config = dict(
    attn_scale=0.125,
    init_std_up=0.0312,
    lr_head=0.00992,
)
Below are experts of layer 5 (counted from 0) of a mixture-of-experts language model. Rows are named router (the router's row for the expert), down (a neuron's output weights, with its number) and show model dimensions 0-255. Each number is 200 + 20 x the weight over its row's rms, rounded and kept within 0 to 999.
After each expert's rows: a language model's description of what the expert responds to. This comes from a sample of Wikipedia text that the model never trained on.

# expert 35
router,227,215,178,169,231,195,179,215,214,185,162,182,216,186,210,197,181,204,179,186,195,209,218,236,181,206,203,186,191,195,205,212,188,187,180,178,199,176,219,235,229,186,203,214,180,187,206,210,211,206,227,181,227,186,169,189,207,216,182,233,226,201,208,225,176,175,201,213,202,191,187,180,206,159,249,229,195,216,232,206,181,160,178,175,223,225,244,178,209,206,248,183,197,225,216,198,190,167,223,174,193,199,203,191,222,204,206,191,162,184,178,216,192,177,196,195,174,222,183,192,180,200,214,182,195,182,199,181,218,168,160,196,192,188,199,223,184,206,215,179,174,240,152,181,226,183,207,190,217,208,207,195,212,197,176,194,243,229,225,167,212,182,209,215,187,221,229,228,210,157,185,183,226,196,225,192,189,204,209,217,177,168,215,232,177,174,186,180,191,215,215,187,203,204,187,193,199,195,205,172,178,177,214,238,179,227,204,192,192,228,222,209,194,172,191,182,179,212,206,253,215,185,187,207,206,185,231,202,201,205,206,208,196,200,245,219,207,182,253,204,182,212,184,212,216,198,196,214,206,158,191,193,190,173,211,214
down0,211,197,190,219,188,164,169,190,205,207,215,212,230,254,183,214,189,171,213,159,197,215,206,195,216,189,184,213,198,201,227,193,180,181,226,246,199,222,197,169,188,203,219,180,170,240,169,176,201,214,217,198,196,179,205,196,238,203,204,209,219,215,188,204,205,217,205,212,173,228,191,167,227,171,198,203,215,198,195,210,173,197,170,192,181,193,214,176,195,188,183,190,185,216,241,247,202,223,228,166,208,177,224,196,180,221,208,195,204,191,253,211,235,221,200,224,207,215,225,224,214,185,199,210,212,162,216,205,205,203,241,188,173,201,207,191,170,208,187,203,191,183,178,178,210,220,195,184,181,214,197,209,189,184,185,208,218,181,186,188,183,166,179,228,199,196,166,207,186,156,210,170,211,225,170,241,203,193,191,180,227,188,202,172,188,180,234,238,178,206,219,245,184,221,207,192,197,224,197,200,190,176,184,184,230,220,171,200,194,198,180,232,234,212,193,231,216,180,216,197,177,228,212,194,188,184,170,219,180,215,176,218,203,182,204,186,179,221,221,168,199,166,210,185,192,185,184,195,184,211,246,223,210,226,184,217
Final pieces of Latin species names and foreign proper names, e.g. -ensis, -ii, -atus, -ić, and ia in Tasmania.

# expert 31
router,216,218,201,181,192,217,180,237,187,192,171,211,180,210,206,243,208,196,187,174,235,201,205,212,194,207,187,197,184,203,198,191,212,180,205,203,198,192,215,205,233,185,229,234,201,239,229,200,217,214,220,207,207,238,203,195,211,191,185,211,207,206,219,229,176,168,163,220,204,215,193,201,194,174,211,221,181,199,214,205,197,152,167,171,199,177,233,182,202,219,193,188,166,207,213,182,213,185,231,191,193,202,208,193,202,198,164,163,158,198,224,205,198,192,178,201,180,210,198,163,189,173,236,184,198,182,193,181,215,203,170,178,180,197,191,260,192,187,210,181,205,235,160,204,247,191,201,215,215,192,184,215,169,196,181,195,216,196,219,215,184,192,209,231,214,213,200,224,213,204,193,172,195,209,185,170,184,191,209,191,181,164,207,226,188,145,235,202,191,208,229,163,208,209,212,199,221,196,182,204,203,203,224,222,184,232,199,192,192,236,173,210,217,159,176,197,166,188,195,271,221,160,185,233,191,195,211,153,179,182,182,211,206,189,212,231,175,203,188,186,190,219,197,227,204,207,188,188,215,200,196,184,208,174,195,183
down0,211,201,184,225,181,209,200,188,196,191,164,187,159,211,228,174,201,203,214,194,208,235,208,202,206,212,190,188,215,214,211,236,192,229,206,213,238,208,237,148,174,194,187,204,146,202,177,225,192,162,168,206,213,224,206,216,209,182,199,154,206,221,213,179,186,199,213,178,228,164,214,188,213,192,200,186,198,200,196,208,196,188,186,184,228,221,191,215,210,196,228,250,164,190,217,212,208,175,207,201,172,202,181,210,186,191,211,224,201,209,196,191,210,218,144,207,195,225,219,216,209,240,206,199,202,173,187,173,187,194,230,235,204,217,181,184,197,194,183,206,201,197,230,215,181,209,204,203,165,172,186,206,194,207,197,218,175,229,219,181,226,213,219,212,207,230,162,170,197,182,206,199,189,167,174,239,181,251,205,233,190,172,211,232,228,212,230,199,232,219,187,195,207,180,188,201,184,187,227,193,201,209,231,214,217,191,213,198,217,188,204,193,202,187,197,185,218,210,184,195,192,224,174,231,158,170,169,197,186,190,220,207,181,202,237,182,208,236,196,194,242,174,217,174,189,184,152,180,194,190,185,180,204,203,186,213
Past or -ing verbs after a subject taking a following preposition, like died in, located along, played with, plus m and dashes in credit lists.

# expert 63
router,200,192,192,179,226,245,175,218,194,220,204,231,173,192,178,201,228,205,167,191,177,220,231,209,180,206,195,182,166,184,208,201,200,214,159,206,186,166,236,241,246,197,230,203,186,201,217,224,234,241,247,159,214,212,204,179,206,206,199,203,208,191,216,211,216,183,178,238,211,215,193,195,192,194,234,224,189,222,218,210,191,158,184,188,223,211,217,201,180,227,222,190,194,209,200,177,228,180,224,192,193,179,191,198,220,207,184,183,181,207,188,208,184,204,186,230,202,216,193,175,185,208,259,194,199,183,196,187,231,175,183,195,195,182,210,243,208,195,217,180,205,212,139,182,194,144,201,196,220,213,184,211,198,187,170,211,231,224,202,195,211,210,193,198,197,223,207,215,220,191,220,201,211,223,198,197,208,169,210,200,184,168,197,204,172,192,207,180,181,205,223,196,197,226,166,208,199,186,211,187,162,200,211,188,190,200,219,213,184,250,214,199,193,206,193,184,167,215,216,212,222,150,189,224,169,218,219,169,194,204,206,202,197,206,260,219,218,202,208,201,229,212,188,206,208,200,157,181,214,203,171,215,189,192,198,217
down0,154,203,204,214,195,199,240,196,230,177,205,169,202,186,258,170,217,205,176,221,224,218,196,201,198,217,203,225,220,235,229,189,190,182,192,172,201,191,190,227,192,196,212,174,184,204,167,149,183,226,172,238,234,181,206,188,184,172,195,200,188,171,152,201,194,181,205,205,208,201,189,210,204,174,215,213,182,212,223,201,202,161,184,184,201,222,213,227,212,211,219,191,188,227,243,223,206,176,197,190,203,194,190,239,196,188,163,205,188,203,213,193,196,198,202,195,171,207,191,216,191,188,197,227,193,203,186,166,198,212,197,217,180,205,214,170,174,204,183,233,175,188,216,182,185,193,181,179,167,212,192,207,209,171,189,191,213,212,186,192,193,206,216,186,214,206,209,231,177,197,198,188,182,200,221,195,198,222,234,213,205,219,162,203,239,179,190,210,165,236,190,193,205,183,211,194,171,219,210,215,193,222,206,215,201,234,185,203,209,201,188,215,178,196,151,200,183,246,168,212,231,172,200,172,202,232,179,211,169,159,199,213,207,204,240,178,190,172,232,193,146,181,199,205,184,203,217,215,243,189,229,181,182,206,190,188
Short pieces ending with a space that close words or names after a capital letter: m, metres, Kirp(i), Stri(ke), Rap(p).

# expert 17
router,242,195,203,190,173,206,183,224,190,199,177,217,194,207,194,208,176,206,167,220,197,193,195,239,224,217,209,196,178,194,221,197,205,198,189,220,191,189,195,211,225,156,208,244,186,198,192,227,206,189,208,171,234,233,166,171,194,232,162,203,200,230,198,198,203,168,167,217,190,195,200,187,176,192,216,253,174,207,213,203,217,195,178,208,218,176,221,185,201,200,198,182,171,204,206,164,236,183,250,198,201,181,231,208,202,186,191,199,190,230,209,192,194,189,208,211,183,179,188,177,192,197,221,165,176,223,191,208,207,202,178,222,204,186,196,230,197,177,242,162,208,192,175,174,235,184,207,210,215,196,169,206,211,192,184,174,222,217,236,170,216,174,200,208,209,238,225,209,203,210,182,189,176,168,196,211,189,173,218,179,172,179,206,232,144,153,202,198,154,237,202,185,190,219,200,197,224,188,207,212,210,152,226,178,208,203,200,220,208,226,197,189,226,163,198,192,197,210,217,218,211,191,190,261,172,184,193,184,217,223,201,202,193,225,220,206,206,189,217,174,181,210,182,209,207,207,175,219,180,189,185,187,194,197,206,196
down0,203,192,213,204,217,224,203,217,208,193,196,201,220,206,201,202,176,175,184,227,193,162,172,207,185,213,190,216,236,211,176,175,169,177,220,201,211,189,175,182,188,202,179,245,205,219,197,203,188,194,213,162,136,189,177,174,183,198,179,187,225,214,228,175,233,176,210,178,226,176,222,183,182,245,212,206,207,184,219,184,219,203,228,220,171,216,208,195,198,229,179,211,171,174,183,181,180,197,214,195,208,228,191,198,215,237,221,189,204,219,199,171,211,213,215,206,229,194,233,197,207,169,212,221,211,227,193,236,185,183,195,204,161,221,210,171,226,191,209,172,230,216,201,214,184,231,180,221,185,168,225,202,178,217,193,202,204,184,201,217,201,197,207,181,228,220,171,222,230,200,182,206,191,186,194,200,180,167,199,215,157,202,225,197,197,219,197,241,181,203,200,194,251,245,208,232,199,213,215,164,208,214,210,200,215,198,187,227,198,142,205,205,240,225,170,179,202,203,193,207,158,196,209,185,163,172,220,206,191,191,216,203,188,214,169,194,181,203,196,212,233,201,189,177,182,199,192,197,180,211,210,225,212,168,189,184
Final nouns or word endings closing a noun phrase before a comma or period, often countries and time words, e.g. States, England, season, century.

# expert 21
router,224,206,191,187,183,208,179,210,214,215,200,201,175,202,221,215,178,208,167,217,187,210,193,199,209,199,206,212,194,155,236,211,191,206,178,186,225,179,224,204,233,222,210,241,191,223,215,209,208,200,235,183,227,219,195,224,191,210,175,227,215,207,213,212,212,186,155,205,195,219,202,200,203,196,218,227,178,231,199,185,205,180,189,222,209,168,218,176,169,229,219,210,191,219,226,182,210,184,232,187,202,180,212,198,214,211,213,165,177,205,209,186,233,211,185,205,180,233,188,147,150,198,243,180,197,197,182,201,193,208,170,228,191,177,190,255,222,207,202,160,191,229,175,189,235,192,191,167,199,222,191,210,210,210,198,184,198,199,210,160,201,216,180,226,227,242,175,213,207,197,173,178,175,187,203,239,202,194,211,196,158,179,229,215,178,180,211,211,150,219,215,195,197,215,202,174,203,203,207,211,166,185,248,210,181,205,185,219,184,203,218,192,235,176,198,187,207,178,217,199,207,217,174,240,149,227,226,204,218,181,201,200,174,210,227,224,207,210,219,200,191,201,190,211,231,211,224,201,178,204,195,199,198,199,223,187
down0,208,174,207,204,135,225,202,200,183,195,189,201,218,182,185,195,218,207,198,176,196,163,180,196,247,207,229,238,194,224,218,200,187,194,197,173,204,197,178,190,219,157,205,220,196,181,202,200,215,230,199,196,189,229,174,215,241,179,174,213,197,213,191,191,205,195,200,198,174,159,198,196,215,191,201,193,210,174,240,205,216,173,202,190,161,223,209,221,222,209,200,172,252,190,218,187,168,230,224,225,213,181,210,215,170,195,171,184,202,203,206,214,154,195,185,187,205,218,197,205,197,220,203,186,202,208,174,210,171,221,179,171,220,209,177,203,201,165,192,220,201,218,240,224,221,218,198,215,203,228,217,184,218,232,156,233,194,220,208,183,197,201,214,200,205,184,225,222,189,218,220,193,173,210,217,193,214,167,190,224,199,223,230,196,220,219,206,158,164,207,164,206,164,188,223,202,179,224,216,235,189,211,221,203,194,167,208,194,222,165,182,211,227,227,204,204,202,181,216,175,198,231,179,221,219,228,169,182,206,187,189,196,219,229,209,223,210,177,180,191,176,216,188,188,199,182,202,189,182,253,179,205,208,217,207,192
Common nouns for topics, fields and roles, often after of, his or other and before plural -s: art, law, design, road, review.

# expert 45
router,187,196,213,212,221,179,194,231,190,208,164,211,201,186,194,215,195,222,173,178,170,219,194,236,190,208,190,217,182,187,208,208,225,224,190,186,201,190,209,205,203,173,209,249,179,212,229,230,192,224,212,176,209,228,227,195,207,201,177,207,205,204,184,240,200,197,181,232,182,191,208,207,171,173,210,221,196,203,206,189,205,188,189,183,200,183,185,207,173,206,201,148,164,226,188,194,205,178,224,185,161,170,226,180,221,201,165,174,179,211,190,208,203,200,214,201,202,182,212,191,187,193,222,163,174,192,180,174,185,189,175,223,187,168,198,206,150,181,193,183,208,224,144,196,246,151,194,199,212,241,190,189,199,190,180,174,230,191,216,168,218,174,174,187,196,233,218,222,192,188,189,201,196,191,200,206,186,200,195,180,181,188,227,220,153,173,207,203,196,196,203,162,193,222,171,193,222,177,205,233,185,196,201,220,170,203,180,206,177,229,227,213,211,180,193,169,179,210,228,228,187,166,172,262,194,202,202,237,186,198,202,208,229,216,218,230,186,190,218,199,210,217,196,209,179,201,204,202,201,171,206,186,186,176,185,184
down0,193,219,199,184,247,214,177,186,202,206,202,192,207,171,213,212,188,230,216,200,213,185,159,217,220,193,209,204,212,192,182,176,199,188,223,188,175,231,201,182,196,222,197,186,208,209,207,205,208,256,229,209,163,185,172,230,223,213,197,213,203,160,191,152,198,195,201,169,179,193,175,194,208,205,236,173,203,227,210,194,171,191,202,233,188,199,201,212,179,171,168,197,240,234,206,205,204,178,239,187,159,202,204,206,202,211,176,182,190,224,169,181,203,230,197,189,217,200,200,151,200,181,207,210,183,176,184,205,160,200,186,203,192,232,192,238,204,233,206,212,216,183,204,190,166,179,161,194,205,195,199,206,198,199,200,237,186,203,163,209,202,205,232,194,177,221,190,173,190,191,189,224,196,234,214,214,203,199,215,189,192,199,172,204,186,201,185,207,231,192,182,253,215,207,200,192,203,205,195,178,205,177,183,192,212,227,141,207,202,225,210,194,221,173,227,150,213,205,205,188,183,196,190,210,169,194,206,223,237,232,222,200,218,199,212,210,207,187,202,188,250,218,196,170,252,167,197,198,185,181,207,220,210,206,171,189
Single final or near-final letters and endings in personal and place names in tables and lists: Per(r)inelle, Andre(w)s, Mon(s).

# expert 56
router,211,208,184,202,182,211,175,200,180,230,161,229,179,184,234,225,185,192,157,201,221,219,199,211,199,219,209,192,185,169,221,208,218,206,209,186,199,186,197,196,221,189,196,226,190,198,182,200,204,217,214,195,211,205,194,193,223,194,179,201,203,208,229,202,200,162,176,205,201,203,193,193,205,169,217,237,216,217,223,196,217,167,185,206,195,204,211,176,196,230,205,150,180,175,202,193,240,199,248,173,207,197,234,215,207,221,196,190,184,219,185,192,172,203,192,207,158,200,203,178,164,200,222,138,207,185,175,232,195,213,168,210,193,183,201,230,168,196,233,158,184,224,179,186,233,194,190,210,181,199,188,217,191,197,184,185,202,240,212,186,193,169,189,202,182,221,213,230,206,200,176,183,184,189,190,203,208,209,185,165,155,201,210,232,175,173,239,205,173,233,201,194,189,210,214,171,226,200,226,225,207,207,214,205,153,207,195,236,223,243,201,154,223,176,192,207,185,188,193,196,191,207,196,228,154,206,198,192,190,184,219,228,217,219,213,215,197,191,213,187,214,237,180,217,235,198,187,193,208,166,187,218,168,188,205,229
down0,208,214,204,181,177,217,213,230,184,190,209,169,192,255,205,207,212,155,190,208,191,230,209,185,184,209,215,196,187,192,240,173,194,225,207,168,186,211,207,202,184,191,197,198,227,196,172,197,214,223,190,179,159,193,207,231,183,238,217,179,193,218,189,231,195,166,187,185,200,193,197,202,180,216,203,189,209,248,223,201,189,202,168,205,214,207,176,204,196,162,221,182,194,218,209,206,187,209,205,261,180,185,174,188,183,195,188,150,197,193,198,209,215,197,177,195,208,206,214,191,191,191,201,212,225,226,227,215,169,198,185,205,242,175,201,169,210,216,196,180,233,180,177,186,228,202,184,220,196,193,200,212,203,196,163,207,228,204,193,196,208,193,174,193,193,214,220,208,195,164,190,194,206,170,216,210,197,217,150,187,174,217,203,200,185,207,201,178,186,185,211,203,202,276,186,181,229,209,204,174,173,201,185,202,216,219,207,164,205,192,200,183,235,209,174,158,243,201,210,206,206,199,228,182,182,164,161,195,213,185,197,211,202,178,203,174,192,217,215,238,229,206,197,212,195,209,207,234,179,208,215,206,172,136,195,202
Head nouns of institution names and section headings, such as School, Award, Party, Council, Building, Hall, State.

# expert 57
router,206,168,212,174,174,215,205,248,176,197,192,205,165,191,202,218,196,229,215,177,214,202,188,239,166,182,214,198,178,179,251,199,214,198,183,150,209,181,234,213,198,190,220,220,186,193,188,218,201,210,228,210,191,210,191,207,197,207,175,268,198,184,203,240,184,184,179,209,209,197,198,207,176,177,239,216,182,202,206,218,208,214,190,191,195,193,213,190,217,207,218,175,177,193,206,185,208,159,223,202,214,202,203,202,226,198,202,202,164,203,175,213,188,172,184,203,198,210,179,178,179,174,195,158,200,162,182,171,196,182,134,190,213,192,230,218,177,187,240,198,195,222,160,179,219,179,211,187,191,200,197,187,186,195,184,192,216,220,196,142,224,186,178,193,209,203,227,196,199,169,181,184,179,192,179,194,183,207,216,203,206,193,199,192,181,196,218,214,173,201,224,163,171,229,216,185,207,157,199,201,207,189,221,254,185,225,209,197,217,192,221,178,212,155,210,193,177,227,195,241,190,195,196,237,206,207,184,203,215,186,229,230,197,211,215,209,193,191,206,199,188,213,185,229,185,205,196,227,198,190,198,235,174,187,190,205
down0,216,181,214,181,233,214,210,200,209,205,190,196,197,232,212,218,200,195,240,212,192,194,179,218,184,185,191,181,189,221,213,226,214,202,183,159,219,180,223,183,211,223,208,172,221,213,191,189,175,225,191,177,169,190,181,162,208,221,221,225,182,225,181,198,187,193,218,216,171,249,209,210,201,178,247,173,193,213,193,197,204,186,210,186,211,201,201,194,238,179,201,209,184,215,214,212,212,246,178,186,193,226,190,176,169,185,219,194,226,197,214,201,191,202,180,197,210,212,183,227,175,183,199,219,213,232,199,213,220,202,198,224,204,185,218,249,183,202,160,188,178,187,213,184,237,208,235,209,183,153,193,196,189,177,212,189,227,190,201,244,207,170,225,216,177,194,246,199,180,190,178,203,178,207,217,197,202,199,178,213,169,187,200,144,195,186,164,237,186,204,185,185,189,204,161,219,177,219,207,228,161,192,181,182,210,178,211,198,200,177,168,203,221,181,198,193,178,192,202,197,239,184,216,184,207,186,233,213,224,209,201,188,176,219,213,185,197,184,242,207,233,205,215,192,161,182,230,185,173,223,177,206,189,170,185,228
Short inner syllables like ar, in, er, ad, z inside foreign names and rare words: Deep(ak), Guill(er)mo, er(ad)ication, Xə(z)ər.

# expert 44
router,225,214,199,178,197,216,155,217,193,188,176,227,191,201,189,214,207,221,154,199,219,180,227,200,207,221,194,206,153,199,210,209,189,211,185,181,232,195,248,205,237,191,195,218,168,212,197,191,233,215,213,187,206,233,177,186,188,179,155,213,207,223,199,216,182,161,179,222,212,207,188,190,216,206,239,250,169,185,211,221,202,156,203,205,182,175,222,179,201,230,222,194,196,209,210,202,267,194,198,190,202,199,213,191,221,210,166,182,201,203,199,207,198,188,199,212,168,199,218,180,170,172,205,173,205,186,195,201,199,191,180,220,197,189,200,204,192,198,228,169,184,201,176,173,202,186,184,203,211,202,191,196,166,203,169,191,195,234,215,156,190,162,197,205,214,223,226,226,206,165,197,172,220,234,203,203,199,222,226,205,177,185,192,215,175,167,215,198,178,196,237,170,213,207,180,206,240,192,222,174,180,187,226,213,169,223,220,195,211,197,206,196,207,185,167,180,162,183,207,224,197,171,215,253,189,184,208,206,207,211,223,210,218,219,216,193,190,217,237,200,236,218,160,222,213,217,197,215,206,192,187,209,199,200,192,204
down1,239,180,217,172,148,194,203,207,181,195,189,219,222,214,219,216,180,205,170,237,207,161,202,207,231,225,208,194,210,240,204,200,216,188,187,220,204,200,222,233,218,198,192,195,191,210,202,215,175,177,221,215,203,185,177,199,200,205,157,194,177,229,224,215,168,199,199,212,206,193,167,211,198,185,221,228,241,208,173,186,206,220,213,231,188,211,205,201,180,200,197,202,186,209,157,188,206,201,188,223,185,214,199,196,206,212,196,197,179,206,206,204,219,188,189,208,209,186,221,262,199,193,192,231,176,225,217,207,223,166,257,213,185,212,185,186,234,201,183,195,212,223,180,202,174,185,165,186,210,179,196,183,186,200,202,237,181,163,195,176,181,176,195,231,173,209,168,222,216,175,232,185,202,225,186,195,186,228,209,218,181,179,234,223,206,218,205,198,179,209,214,208,192,226,239,240,188,168,229,201,206,152,175,232,188,219,211,206,212,185,176,221,199,193,183,174,187,234,194,198,211,178,199,199,223,199,206,215,229,217,209,207,208,183,180,178,236,214,214,209,214,233,227,211,234,202,199,193,220,165,212,240,196,192,168,181
Single digits and small numbers in tables, scores, lists and infoboxes, such as postcode 4382, score 0-2, track 4.

# expert 37
router,232,190,198,143,189,197,212,221,205,198,158,190,202,196,206,196,211,224,182,203,186,213,181,195,178,192,201,183,198,193,212,225,183,178,207,182,197,164,225,185,219,175,206,260,181,227,195,216,159,174,199,210,205,228,190,179,214,210,188,234,220,196,185,245,182,185,212,220,213,213,221,189,207,159,204,218,194,219,203,227,191,203,166,190,187,212,200,191,199,202,248,181,187,210,200,200,214,167,218,176,190,203,218,199,202,196,191,185,183,201,168,198,182,198,187,201,164,190,196,182,167,166,235,164,200,201,191,191,188,201,160,203,182,196,193,227,187,177,212,184,182,236,156,189,227,160,229,220,222,208,217,203,203,205,176,206,234,212,216,162,216,166,182,225,213,207,199,189,202,167,218,183,183,191,206,212,201,194,210,197,158,209,199,201,172,197,188,239,161,220,204,171,205,225,184,216,209,205,190,183,170,198,203,232,194,235,192,211,192,223,215,193,221,195,201,210,196,190,220,270,178,209,179,250,209,205,216,199,169,175,223,203,226,195,215,223,181,169,205,177,187,220,201,220,205,178,197,211,197,163,200,200,187,177,195,184
down0,192,207,174,231,219,170,178,213,203,201,206,182,207,208,172,199,203,179,221,179,179,212,212,198,183,214,221,229,177,220,204,195,192,181,200,197,231,203,211,208,231,189,205,232,186,184,188,192,196,218,156,194,209,202,232,218,191,240,211,195,175,185,206,227,189,209,229,211,204,237,186,224,202,222,160,202,195,218,184,241,205,167,230,196,213,188,196,179,194,198,194,183,226,209,196,201,174,203,145,197,217,225,196,200,209,220,216,185,204,209,204,190,175,166,209,206,218,222,191,207,192,193,225,200,193,190,191,164,214,153,210,161,204,171,204,180,225,189,232,240,171,199,210,216,185,186,224,216,199,206,177,200,233,240,180,175,198,184,186,165,149,202,159,185,195,189,208,176,174,200,210,212,235,184,214,200,206,210,218,194,193,196,217,180,198,223,217,199,190,205,203,225,189,193,181,190,202,188,214,202,196,211,212,211,171,256,208,203,201,210,226,173,228,227,191,206,239,198,182,204,206,141,229,209,187,193,214,224,208,141,189,207,222,212,215,205,189,237,169,164,213,208,192,194,195,178,221,231,227,171,170,226,207,229,187,217
Middle pieces of unusual proper names and species names, often al, ol, ap endings, like Sed-al-ia, Pim-lic-o, Brachyp-el-ma.

# expert 1
router,209,205,175,156,210,176,210,208,187,182,212,221,195,191,145,205,204,200,197,209,182,204,206,226,163,210,206,202,216,194,216,186,202,220,194,170,201,194,187,203,199,166,198,233,158,193,198,203,204,190,220,194,214,240,178,157,195,197,198,229,216,231,232,232,185,160,161,226,212,223,200,215,183,161,237,228,190,194,204,195,241,180,169,189,230,187,213,190,205,229,219,178,190,212,206,149,221,178,237,195,196,183,195,213,204,202,201,154,205,149,185,200,186,184,233,233,180,199,190,184,176,167,220,176,175,206,212,182,210,181,155,228,182,211,226,204,186,190,203,197,196,212,162,183,223,166,212,232,221,200,190,205,209,187,175,224,233,212,213,149,202,189,211,213,184,215,221,201,215,208,197,175,187,204,208,189,190,201,210,215,193,199,222,213,162,182,199,214,176,208,219,191,173,220,183,213,205,191,200,193,177,202,211,199,177,215,194,229,208,211,213,198,236,219,179,183,175,216,224,227,205,183,173,249,195,197,222,202,197,207,228,199,201,201,229,234,178,197,223,194,172,216,181,192,217,186,183,180,194,189,189,238,188,197,189,202
down1,177,210,174,188,217,194,185,189,210,203,212,199,185,215,191,182,171,184,206,210,162,207,198,214,183,218,208,202,211,158,186,193,186,190,180,248,228,220,200,197,224,201,216,194,197,206,184,178,193,234,227,228,190,190,179,200,170,225,179,215,205,181,219,211,173,227,186,188,175,192,213,177,162,230,185,239,213,181,215,212,219,167,233,197,211,214,190,199,221,180,180,194,196,220,195,169,185,187,193,189,207,201,229,194,187,202,246,222,236,203,177,186,188,186,195,245,221,186,197,198,191,229,169,160,192,196,218,201,191,179,208,208,228,194,189,179,214,176,208,233,219,167,182,220,200,219,185,213,228,152,208,183,257,182,183,178,195,189,213,202,182,201,205,182,177,160,208,170,226,216,207,214,159,173,230,202,187,208,166,183,193,211,187,204,210,199,217,252,210,238,185,177,184,203,206,199,190,209,211,204,213,192,195,226,218,178,194,192,173,178,236,214,180,191,240,173,173,197,164,195,211,180,212,185,175,206,230,202,219,177,202,172,239,212,213,195,222,230,198,188,216,226,188,187,215,200,220,215,218,223,213,209,173,232,220,196
Final pieces of foreign or transliterated names and words, often ending in vowels or y, like Dom-ing-o, Ok-ae, Ad-y-ghe.

# expert 34
router,214,220,200,194,200,185,157,204,194,191,172,197,193,188,191,195,184,234,194,187,189,211,209,232,201,217,211,212,157,153,205,224,185,208,206,192,197,184,232,201,224,169,207,226,203,208,213,203,216,220,214,178,239,202,185,184,207,204,162,192,200,195,234,237,211,163,175,220,222,200,200,198,207,190,248,252,194,220,209,196,211,185,177,209,215,213,219,201,189,218,209,184,195,205,202,184,234,176,207,179,198,185,210,203,219,209,166,194,166,194,189,211,173,182,189,212,188,190,199,175,193,194,235,148,204,189,203,177,169,180,171,217,193,198,212,238,180,194,212,170,164,209,195,184,222,174,202,183,235,218,201,227,194,230,201,199,234,225,207,189,197,204,208,192,189,219,218,202,181,209,193,199,241,171,195,213,193,194,209,191,180,187,211,227,165,160,225,211,165,225,208,171,169,205,166,187,238,188,172,177,207,166,233,226,205,189,210,195,190,210,203,215,206,164,194,182,198,180,218,226,221,190,175,252,207,188,199,201,188,181,184,191,221,219,242,234,189,192,237,200,204,228,187,219,216,225,170,212,187,162,173,184,176,193,205,196
down0,210,184,233,187,192,205,232,224,169,175,211,217,218,188,230,188,219,214,234,193,195,221,213,167,204,221,207,220,208,195,219,203,204,213,183,174,188,215,208,170,244,219,217,233,205,224,231,203,175,207,199,196,194,191,226,206,201,213,172,210,169,243,191,178,178,189,213,177,173,197,200,218,184,221,239,197,199,151,149,198,227,172,208,164,180,202,200,190,174,196,198,198,196,201,227,198,212,188,166,196,188,202,221,212,197,191,153,198,200,189,215,175,205,206,214,166,172,194,207,178,201,181,208,176,195,186,196,195,191,179,221,236,205,190,217,259,186,231,206,173,181,199,205,171,198,186,197,240,190,203,163,219,211,208,206,199,243,184,205,202,214,206,212,195,222,200,214,195,180,191,188,192,176,177,193,206,193,200,209,161,202,199,189,191,224,172,204,199,214,199,195,194,190,223,176,179,213,194,233,196,191,195,231,192,199,247,185,194,181,178,183,178,222,222,179,174,224,203,205,187,220,213,187,244,183,238,225,223,225,211,179,193,218,198,183,211,140,201,181,154,219,166,189,200,219,211,218,220,186,222,179,167,190,237,191,188
The last digit of a year, after 199, 200 or 201, usually in date ranges, birth years and citations, such as 1983–198(4).

# expert 36
router,209,206,197,186,213,188,172,231,233,180,194,200,196,180,225,190,207,188,182,179,209,198,220,190,223,218,197,218,151,163,218,198,199,196,187,177,215,181,237,219,228,185,197,228,179,189,193,193,219,191,206,185,254,223,210,198,178,215,186,199,235,208,193,229,223,174,175,220,209,201,188,190,186,196,236,249,223,219,188,220,227,183,205,190,227,192,238,185,196,226,229,172,209,194,208,197,217,160,235,195,187,194,187,221,218,191,178,197,194,192,184,209,200,206,202,206,185,208,224,172,159,188,199,155,178,201,190,223,223,184,158,223,196,166,238,195,178,198,210,153,193,216,155,168,235,205,192,195,191,214,190,183,198,211,184,176,219,224,233,184,213,179,209,222,207,219,206,210,193,208,195,176,193,186,200,199,211,192,191,201,167,178,211,232,180,155,192,176,180,230,219,164,202,213,183,205,241,170,213,193,175,172,204,209,167,220,197,220,205,225,195,218,226,175,203,182,184,178,208,230,198,206,186,212,177,179,212,197,214,209,233,208,207,176,228,234,212,182,200,194,194,204,218,214,193,190,209,210,176,163,187,169,187,167,225,202
down1,202,201,174,213,178,196,188,208,204,204,172,228,213,245,220,205,225,240,220,216,196,173,234,178,221,190,216,250,132,179,253,201,220,205,193,220,186,186,205,220,190,164,207,201,194,156,193,177,223,216,226,218,182,216,203,196,213,189,180,213,210,231,204,163,212,227,214,231,204,199,219,174,191,223,200,217,232,210,241,180,181,198,205,202,193,174,239,165,168,199,217,220,202,187,172,198,223,190,200,185,166,236,189,211,176,222,192,214,223,182,218,236,214,217,177,216,184,191,175,178,173,209,195,180,206,225,199,217,189,233,175,190,212,177,222,238,216,185,238,218,195,186,179,174,230,183,168,179,190,186,207,210,205,188,183,201,170,193,202,189,176,200,218,216,183,202,195,191,214,218,211,174,166,180,201,209,161,228,219,195,216,200,182,191,195,200,196,195,212,174,196,195,207,238,212,219,182,194,198,224,204,178,186,204,225,200,157,194,187,199,169,205,197,216,233,173,195,185,204,234,200,213,199,213,207,192,229,207,211,205,215,211,208,190,202,161,206,230,198,202,199,195,193,200,216,199,191,202,202,176,210,207,245,206,253,206
Ordinal and superlative words after the or a parenthesis, such as first, second, third, last, final, largest; also book-title openings.